config = dict(
    d_model=448,
    n_experts=80,
    experts_per_token=4,
    activation='squared_leaky_relu',
    moe_layers=[0, 1, 2, 3, 4, 5, 6, 7, 8, 9, 10],
    router_score='sigmoid',
    init_std_router=0.035,
    lr_router=0.000942,
    norm_eps=1e-06,
    tie_embeddings=False,
    lr=0.0026,
    beta1=0.95,
    grad_clip=1.0,
    seq_len=2048,
    steps=6492,
)
Below are experts of layer 7 (counted from 0) of a mixture-of-experts language model. Rows are named router (the router's row for the expert) and show model dimensions 168-223. Each number is 50 + 12 x the weight over its row's rms, rounded and kept within 0 to 99.
Before each expert's rows: "comes after" lists some tokens at least twice as common just before its tokens as in all text; "mostly gets" lists some tokens that are sent to it at least half of the time. This comes from a sample of Wikipedia text that the model never trained on. Tokens count by the router's weight.

# expert 19
comes after: " of", " in", ".", " to", " at", " on"
mostly gets: "The", " The", " the", " entire", "Studio", " original"
router:31 64 51 37 45 70 50 57 56 57 48 62 46 45 53 41 46 34 56 48 32 52 40 43 68 65 43 42 69 50 53 34 19 63 48 69 52 50 67 45 53 67 57 63 49 65 43 72 42 59 70 45 37 36 72 34

# expert 44
comes after: " |", "\n", " ", ")", "---|---|---|---|", " —"
mostly gets: "---|---|---|---|", "|---|", "|---|---|---|", "|", " Succeed", "|---|---|"
router:35 55 59 23 39 68 42 47 42 44 45 52 24 34 63 44 21 42 52 44 44 41 33 47 53 51 56 31 59 66 60 48 35 53 43 63 41 49 45 48 47 56 48 65 53 45 55 44 44 50 46 58 39 59 63 44

# expert 53
comes after: " The", ".", " the", "The", " This", " that"
mostly gets: " These", " This", " It", "which", "There", " There"
router:48 57 55 27 44 55 49 46 63 55 53 40 55 44 41 46 38 28 50 47 48 62 58 31 64 75 59 37 64 58 52 32 44 49 61 40 50 50 59 51 46 50 52 48 48 51 59 58 41 43 54 53 39 53 56 36

# expert 26
comes after: " a", " with", "|", " had", " has", " an"
mostly gets: " Coordinates", " Candidate", "hylum", " Binomi", " Species", " Turnout"
router:50 62 52 38 69 47 22 41 59 60 41 37 23 45 63 43 46 38 51 50 55 60 27 44 60 46 50 34 61 54 54 38 51 40 36 60 47 46 60 40 39 60 36 52 57 45 38 46 38 33 56 66 50 38 52 47

# expert 14
comes after: ".", ",", " he", " He", " was", " she"
mostly gets: " came", " come", " graduated", " he", "Born", " she"
router:43 42 49 33 42 60 41 58 53 54 38 44 54 49 72 01 46 50 55 60 53 70 28 33 55 55 77 27 46 57 48 40 37 56 55 57 49 51 61 16 42 55 67 44 66 44 39 60 58 67 57 51 62 57 69 42

# expert 46
comes after: "\n", ".", " non", " has", " it", " due"
mostly gets: " meant", " proved", " re", " e", " due", "See"
router:32 60 49 55 45 52 55 54 63 63 49 50 45 39 76 53 45 36 78 54 47 74 29 47 54 70 43 60 55 55 29 20 44 56 38 44 66 47 49 37 47 58 32 52 60 45 44 63 36 40 78 52 30 63 64 53

# expert 65
comes after: " of", "==", " and", "===", " two", " other"
mostly gets: " many", " several", " various", " these", " few", " These"
router:31 58 37 23 37 50 39 53 43 64 42 44 46 29 47 41 22 57 45 33 49 66 56 55 59 57 51 44 45 45 44 31 61 57 51 65 56 57 65 56 56 68 38 43 54 47 48 46 39 32 60 67 58 51 65 29

# expert 9
comes after: " |", " 0", " —", " 2", " 4", " 0;"
mostly gets: " GF", " .4", "–7", " GA", "–4", "050"
router:32 52 53 41 38 88 47 51 50 53 52 29 41 54 53 45 28 33 39 60 48 62 48 62 62 35 50 36 62 63 70 47 42 52 42 48 52 46 63 61 71 61 70 52 62 49 49 65 40 42 61 39 44 70 77 39

# expert 8
comes after: "\n", "|", " was", " List", " for", " won"
mostly gets: "=", " @", " 2022–23", " 2024–25", "first", " Futures"
router:38 56 58 53 52 55 58 42 39 45 37 41 38 29 55 40 52 28 51 80 46 58 43 41 70 50 58 35 70 59 72 48 39 34 34 49 62 38 57 44 69 50 59 55 43 43 47 69 30 45 65 59 57 53 58 22

# expert 72
comes after: "\n", " name", " known", " as", " Genus", " such"
mostly gets: " Genus", " name", " renamed", " called", "=", " each"
router:17 58 26 48 36 36 30 32 44 64 27 49 66 43 75 55 48 45 87 48 56 49 32 37 56 70 34 30 38 61 45 41 23 46 39 59 41 56 68 52 56 69 75 55 64 54 38 71 38 59 45 47 35 44 64 61

# expert 56
comes after: "\n", ".", "-", "==", " =", "==="
mostly gets: " ==", " ===", "History", " Coordinates", " Synonyms", " ===="
router:21 51 46 56 33 51 48 49 40 81 40 52 42 45 36 60 36 53 56 34 36 73 26 36 45 50 54 59 80 33 53 41 43 36 29 50 56 36 70 54 68 49 44 75 56 56 36 80 49 60 64 35 48 60 63 34

# expert 21
comes after: " (", " \"", " ", "-", " re", "=="
mostly gets: "See", "After", " After", " dis", " whe", " despite"
router:59 37 54 63 37 38 33 47 59 66 61 51 67 43 62 44 63 42 54 76 37 54 32 42 51 66 46 55 56 58 61 39 49 52 51 55 64 29 44 43 32 50 51 58 55 38 17 63 55 27 60 63 45 56 77 29

# expert 18
comes after: " |", " 0", "|", " 1", " 2", ";"
mostly gets: " MF", " Albums", " FW", " Ret", " DF", " guitars"
router:40 83 55 45 48 49 42 45 41 56 46 61 42 45 44 33 20 56 66 57 47 63 38 18 45 38 74 60 53 51 54 36 64 39 37 44 62 37 62 52 67 56 33 54 60 61 47 69 47 45 79 53 48 36 90 43

# expert 47
comes after: " |", "|", " 1", " 0", " one", " population"
mostly gets: " households", " Density", " median", " (°", " UTC", " householder"
router:44 57 45 51 49 55 52 43 64 54 34 49 48 45 40 48 15 66 62 38 43 46 48 17 67 52 48 60 45 45 61 31 43 59 49 51 47 44 67 41 66 60 24 46 50 71 60 66 42 35 48 39 49 53 70 49

# expert 36
comes after: " the", " The", " his", "The", " her", " this"
mostly gets: " parents", " father", " ship", " brothers", " wife", " sons"
router:39 54 49 43 36 68 44 63 55 68 55 61 44 52 60 49 30 37 50 48 47 49 56 43 71 48 47 43 42 37 39 53 34 50 45 32 48 51 84 48 35 59 53 55 65 61 50 58 49 45 53 50 51 49 69 42

# expert 63
comes after: " =", "\n", " /", "N", ":", "′"
mostly gets: " Clade", " sq", " ISBN", "83°", " Arthropod", "sq"
router:56 46 39 45 47 66 57 36 55 38 60 53 65 41 59 40 51 32 59 50 45 70 21 43 79 67 66 67 56 48 61 23 55 67 67 57 48 32 50 25 52 50 77 43 92 48 45 76 40 54 61 54 55 66 70 43

# expert 38
comes after: "\n", ")", ".", "W", ";", " (0)"
mostly gets: ")​", " classification", " Known", "Personal", " chronology", "·"
router:67 42 49 29 45 54 47 34 49 59 44 66 37 53 59 40 39 14 64 38 59 72 45 46 66 49 47 45 92 48 53 36 46 53 52 58 66 53 59 43 56 28 52 47 50 58 11 57 42 56 54 38 47 71 71 45

# expert 2
comes after: " of", " for", "s", " to", " University", " Award"
mostly gets: " Outstanding", " Your", " Best", "の", " regarding", " des"
router:24 45 45 51 51 69 39 33 28 44 34 43 60 59 42 38 30 54 69 43 42 47 30 51 52 43 60 52 80 75 57 19 51 44 28 48 52 43 48 38 51 56 57 43 65 64 37 61 47 59 41 65 43 62 51 42

# expert 5
comes after: " in", " to", " his", " on", " from", " "
mostly gets: " guitar", " playing", " speak", " musical", " singing", " photography"
router:53 54 40 41 35 68 43 61 60 60 53 61 62 41 46 36 38 31 59 59 45 53 43 44 63 49 80 39 73 49 49 43 44 58 46 61 47 46 42 49 48 61 50 59 52 60 29 55 48 72 54 41 49 54 50 54

# expert 25
comes after: "\n", "-", " is", "==", ":", " ="
mostly gets: " Coordinates", " Density", "Population", " UTC", " Occupations", " Current"
router:38 71 57 33 38 77 56 39 50 50 30 41 35 53 32 46 39 53 44 57 62 66 40 33 73 45 38 61 54 50 62 37 41 51 50 55 38 48 46 20 68 60 58 72 34 71 28 66 48 39 60 44 28 60 70 55

# expert 71
comes after: " (", "-", " \"", ";", ":", " C"
mostly gets: " M", "U", "G", "J", "V", " R"
router:22 55 35 36 61 38 45 49 47 77 60 62 52 47 52 52 44 58 58 50 52 51 58 54 56 74 68 46 51 35 54 65 46 58 52 35 66 32 48 33 49 66 52 40 61 69 49 69 34 62 73 48 55 61 50 61

# expert 48
comes after: "\n", " |", "|", " 0", ";", " 1"
mostly gets: "---|---|---|---|", "|---|", " Apps", " Pld", " Born", " Goals"
router:30 50 60 48 41 64 43 62 38 51 48 37 53 54 74 42 14 50 62 67 51 60 34 30 59 65 68 30 53 45 68 57 51 41 46 59 45 52 58 38 59 72 47 63 46 67 48 51 37 41 42 53 51 67 74 46

# expert 15
comes after: " the", " The", "The", " first", " a", " World"
mostly gets: " Olympics", " invasion", " Battle", " pandemic", "finals", " interview"
router:38 55 27 51 45 46 47 57 49 60 29 58 33 32 55 56 48 27 66 68 42 51 49 45 75 40 61 50 57 50 57 40 49 57 55 34 56 43 71 44 49 52 52 62 71 60 49 59 41 59 58 61 51 55 68 55

# expert 57
comes after: "\n", " ", "\"", " MF", " 4", " 5"
mostly gets: "5.", "6.", "11.", "4.", "3.", "10."
router:07 56 46 28 28 63 31 50 68 51 61 50 57 31 52 33 55 30 69 44 33 64 31 38 66 65 41 40 64 44 47 47 44 66 30 73 43 54 50 27 59 61 61 63 50 64 30 68 45 65 57 59 37 56 46 54

# expert 76
comes after: " the", " United", " The", "The", " a", "'"
mostly gets: " British", " American", " European", " Russian", " French", " Democratic"
router:35 31 36 40 48 79 41 45 50 58 46 59 40 40 56 35 41 31 60 62 32 65 50 55 58 58 51 40 47 51 39 47 47 66 66 47 59 38 54 39 49 72 53 53 82 57 43 47 26 56 61 67 41 27 80 50

# expert 42
comes after: " |", "-", " Al", " by", " J", " M"
mostly gets: " Steve", " Mike", " Chris", " Dave", " CZE", " Richard"
router:40 41 34 40 50 46 79 55 54 73 51 54 39 47 60 50 49 46 61 51 23 44 42 44 51 74 56 57 73 57 69 41 30 47 58 42 27 53 56 64 39 64 60 50 58 57 26 43 39 50 61 80 31 53 52 62

# expert 34
comes after: "\n", ".", "\"", "|", ".\"", "\"."
mostly gets: " Nominated", "Review", " Billboard", " praised", " Rating", "Reception"
router:57 68 47 48 33 58 36 54 38 57 58 47 43 42 44 57 44 44 71 36 37 57 38 34 61 57 44 64 83 32 43 56 38 31 47 58 57 43 70 46 77 66 41 49 65 76 52 66 32 58 56 35 58 54 78 45

# expert 75
comes after: " of", "'", " in", ".", " for", " with"
mostly gets: " his", " its", " their", " her", "whose", " His"
router:20 74 38 35 45 49 31 41 34 34 53 68 41 46 66 42 41 42 64 61 15 52 38 56 60 75 39 46 63 39 61 38 20 49 52 65 40 29 42 34 53 46 56 56 63 53 35 55 46 64 59 53 38 30 55 40

# expert 27
comes after: " |", "\n", "|", ";", " ", " %"
mostly gets: " %", " Apps", " ±%", " Candidate", "See", " Result"
router:33 53 34 37 57 72 33 67 36 32 41 60 57 52 61 61 35 32 39 60 50 56 43 25 51 60 49 34 75 41 55 46 57 61 50 46 63 42 49 43 40 47 32 60 70 56 66 55 48 48 51 60 40 73 72 49

# expert 30
comes after: " in", " United", " of", " the", ",", " South"
mostly gets: " Germany", " Australia", " Italy", " Spain", " France", " Russia"
router:38 86 33 41 53 39 34 56 57 68 47 63 49 44 57 47 23 42 51 46 44 60 49 30 46 38 62 56 58 27 62 28 54 58 48 49 63 40 54 47 43 53 50 52 67 66 70 61 28 41 80 40 43 63 60 63

# expert 13
comes after: " the", " ", "-", " a", "The", " The"
mostly gets: " urina", " rabbi", " plug", " breast", " RC", " tag"
router:53 48 35 45 47 84 56 60 47 56 39 58 57 50 56 50 45 44 37 62 38 50 60 74 58 57 48 60 65 42 72 37 55 49 51 52 53 39 59 46 47 64 48 47 58 75 50 64 59 65 49 66 55 72 70 35

# expert 4
comes after: " in", ",", " on", " November", " October", " April"
mostly gets: " July", " October", " August", " April", " December", " November"
router:36 70 42 42 47 39 36 52 56 59 32 50 50 39 71 41 32 29 60 68 44 57 49 56 45 44 38 69 48 33 54 11 34 71 39 39 75 49 45 39 48 47 52 56 65 55 49 58 47 51 56 34 57 45 58 50

# expert 50
comes after: "\n", " |", "===", "|", ":", "=="
mostly gets: " Cardinals", " Maccabi", " Tigers", "poel", " Bulls", " MLS"
router:16 59 39 58 59 51 55 42 49 65 43 51 47 37 50 62 32 58 53 71 54 51 38 51 60 36 65 41 66 39 43 58 60 52 40 48 61 52 61 30 38 77 50 66 43 35 56 32 43 61 62 52 57 50 80 45

# expert 52
comes after: ",", ".", " that", " where", " and", " he"
mostly gets: " they", " he", " would", " she", " may", " could"
router:47 55 22 39 56 64 38 55 56 47 51 46 81 42 41 22 55 63 55 38 28 71 44 33 54 44 42 36 53 67 46 39 38 47 61 53 69 64 55 37 63 34 61 59 47 60 67 52 49 56 72 47 44 54 62 35

# expert 28
comes after: " |", ":", "N", " 1", " 3", " 2"
mostly gets: "′", "03", " 5:00", "01", "°2", "001"
router:50 59 54 52 32 47 39 58 59 61 26 73 22 54 73 53 54 39 49 46 59 60 39 56 41 53 53 32 43 41 65 28 37 68 41 27 56 43 54 43 54 45 62 44 59 67 46 66 46 64 60 36 61 65 62 28

# expert 3
comes after: " and", " of", " for", " to", " on", " with"
mostly gets: " economic", " social", " health", " physical", " sexual", " environmental"
router:32 55 40 33 29 55 51 62 46 56 38 53 55 33 49 43 31 30 57 63 58 59 30 44 48 56 32 40 68 73 44 54 63 46 55 50 68 42 30 49 57 58 48 55 35 59 38 46 41 60 58 80 34 66 68 37